{
  "n_layer": 12,
  "d_model": 160,
  "n_experts": 48,
  "experts_per_token": 4,
  "d_expert": 64,
  "d_shared_expert": 0,
  "activation": "gelu",
  "moe_layers": [0, 1, 2, 3, 4, 5, 6, 7, 8, 9, 10, 11],
  "n_empty_slots": 12,
  "router_score": "sigmoid",
  "normalize_top_k": true,
  "routed_scale": 2.5,
  "balance_loss": 0.00329,
  "balance_bias": false,
  "init_std_router": 0.0187,
  "lr_router": 0.00085,
  "vocab_size": 14835,
  "norm": "rmsnorm",
  "norm_eps": 1e-05,
  "tie_embeddings": "early",
  "optimizer": "muon_variant",
  "lr": 0.0112,
  "beta1": 0.93,
  "grad_clip": 2.0,
  "batch_tokens": [65536, 131072],
  "seq_len": 768,
  "train_tokens": 426300000,
  "steps": 4512,
  "dataset": "wikipedia_en"
}
Below are experts of layer 2 (counted from 0) of a mixture-of-experts language model. Rows are named router (the router's row for the expert), down (a neuron's output weights, with its number) and show model dimensions 120-159. Each number is 128 + 24 x the weight over its row's rms, rounded and kept within 0 to 255.
After each expert's rows: a language model's description of what the expert responds to; "comes before" lists some tokens at least twice as common just after its tokens as in all text. This comes from a sample of Wikipedia text that the model never trained on. Tokens count by the router's weight.

# expert 41
router [127 136 136 106 101 144 120 125  83 142 110 117 134  98 110 133  80 155 168 131 150 138  86 128 145 109 136 121  97 113 147 106 120 117 173 138 117 178 116 126]
down2 [124 139 106 123 154 123 114 102 142 131 128 121 117 114  98 190 120 152 129 146 152 166 109 156 104  97  65 134 123 101 151  89 154 165 126 169 112 108 137 141]
down3 [151 119 125 136 173 161 127 112  78 134 121 134 135  93 134 114  75 138 134 143 108 123 121 137 119  91 158 151 161 128 124 153 135 153 183 112 119 128  90 160]
down4 [136 148  92 160 106 127 144 135 109 119 109  91  73 101 149 152 110 110 109 137  91 102 135 143 143 102 121 158 164 123 125 149 137 152 153  91 107 111 106 127]
Description: Prepositions and infinitive to following nouns or verbs in prose, such as of, to, in, for, from, about, among.
comes before: " the", " a", " his", " be", " her", " its"

# expert 13
router [134 127 140 134 140 119  80 152 135 159 109 168  90 117 133 131 103 147 158 125 140 148  99  70 169  73 106 121 124 128 109 117 200 107 138 109  89 145 129 158]
down2 [123 123 147 147 129  98 169 123 102 145  95 128 149 128 135 124 123 141 102 137 110 143 107 155  49 145 148 168 122 101 118 128 160 153 127 141 114 134 129 164]
down3 [141 124  88 116  84 115 122 151 146 124 138  99 126 108  97 124 170 124 129 142  97 125 144 114 148 122 142  82 136 118 114 141 122 131 138 117  99 113 147 121]
down4 [ 71 120 114 114 132 135 108 133  79 117 113 115  85 173 149 127 107 104 126 109 118 133 113 130 133 107  88 135 184 151 133 158 130 110 115 163 129 124 134 164]
Description: Name beginnings like Al, Pal, Bal, Ol plus their continuations, and heading equals signs, list dashes and line breaks.
comes before: "-", "\n", " List", " also", " —", "b"

# expert 15
router [104 142 161 153 131 154 145 133 172 159  99 119 144 132 132 159 113  88 172 127 146 140 117 118 137 136 122 123  93 146 117 109 150 143 147 170  89 131 131 152]
down2 [118 152 117 140 135 177 141  94 149 112 132 100 114 126 158 114 166 126 153 125  95 167  75 114 124 133 150 139 152 124 166 139 114 101 119  89 118 141 138 133]
down3 [145 115 134 133 129 151 107 154 124 120 150 115 142  98 110 131 106  87 142 106 118 152 112 114 152 122 132 126 103 137 151 158 165 100 115 142 103 153 165 145]
down4 [129 110 127 125 112 125 136 114 135  87 107 142 151 146 153 122 151 132 121 139 157 156 138 117 156 126 125 162 114 137 155 111 138 142 150 139 114 157 176 101]
Description: Verb suffixes like -ing, -ating, -ed, -ates completing a word stem, and narrative verbs such as took, began, received, went, into.
comes before: " the", " to", " in", " a", " of", " on"

# expert 11
router [110 126 116 113  90 136 112 143 120 117 131 151 135 134 121 148 133 138 159  72 117 176 110  83 150 146 119 141 104  99 102 123 150 111 117 163 121 136  90 149]
down2 [120 118 120 136  95  87 139 197 112 135 142 111 123 114 126 101 150 111 145 137 112 109 160  99 132 112 101 122 142 145 135  98 129 131 114 140  79  68 124 130]
down3 [120 128 141 123  84 106 126 120 133 112 122  93 138  91 131 129 134 135 115  77 118 134 146  83 165 128 124 130 108 143 121 154 108 118 127 143 136 159 125 142]
down4 [139 130  66 135  59 141  90 105 165 108 115 130 131 177 164 118 122 129 143  97  79 110  93  87  98 101 141 141  90 140 130 100  81 163 138 115 136 131 100 175]
Description: Pipe separators between cells in wiki tables of results, scores and rosters, plus auxiliaries had/has/have/been and = in headings.
comes before: "\n", " ", " 0", " 1", " 3", " 2"

# expert 7
router [153 103 111 115 152 140  91 164 132 142 146 124 113 110 116 183 126 140 128 135 133 156  87  97 119 130 110 136 119 134  88 102 154 112 109 153 121 131 158 119]
down2 [117 139 120 169 136 145 160 126 123 137 155 122 137 109  93 114 131  97 116 129 121 129 134  79 105 174 118 112 117 172 169 140 116 174 127 116 120 145 155 132]
down3 [142 189 129 120  99 109 137 113 152 108 182 173 119 139 107  92 154 118 118 153 109 113 111 109 197 134 178 129 112 128 118 140 167 137 135 105 122 137 113 106]
down4 [102  91 114 164 122 130 147 141 108  77 122 120 169 126 112 117 115 139 163 119 126 167  95 113 130 100 151 175 135 125 149 126 141 142 144 134 141 132 145  92]
Description: Closing parentheses after table numbers, the word on/On/off, line breaks and list dashes, and mid-word pieces like ri in nitrile.
comes before: "\n", " |", " -", "|", " is", " ="

# expert 33
router [123 134 155 143 144 115 104 146  99 152 152 170 129 145 114 143  92 132 179 109 168 135 146 124 154 131 133 104 111 108 129 110 172  90 136  97 130 163 117 179]
down2 [141 175 124 141 135 103 143 153  95 136 124 128 113 133 123 189 106  94 129 111 128  92 121 110  95 167 155 123 121 143 105  76 126 137 150 130 117 122 130 186]
down3 [153 102 100  93 101 133 154 115 151 105 110 140 136 130 125 150 155 125 136 146 135 105 134 166 123 131 115 162 109 122 142 125 131 131 110 133  88 149 142  79]
down4 [ 77 157  97 128 123 127 153 133 120 163 128 108 140  98 133 133  90 121 149 171 178 148 127 117 172 146 112 138 149 110 131 140 131 131 138 148 107 121 150 150]
Description: Numbers in football scores and goal minutes, e.g. 1-0, 61', and numeric cells in statistics tables.
comes before: " |", "–", ".", ";", " 0", "th"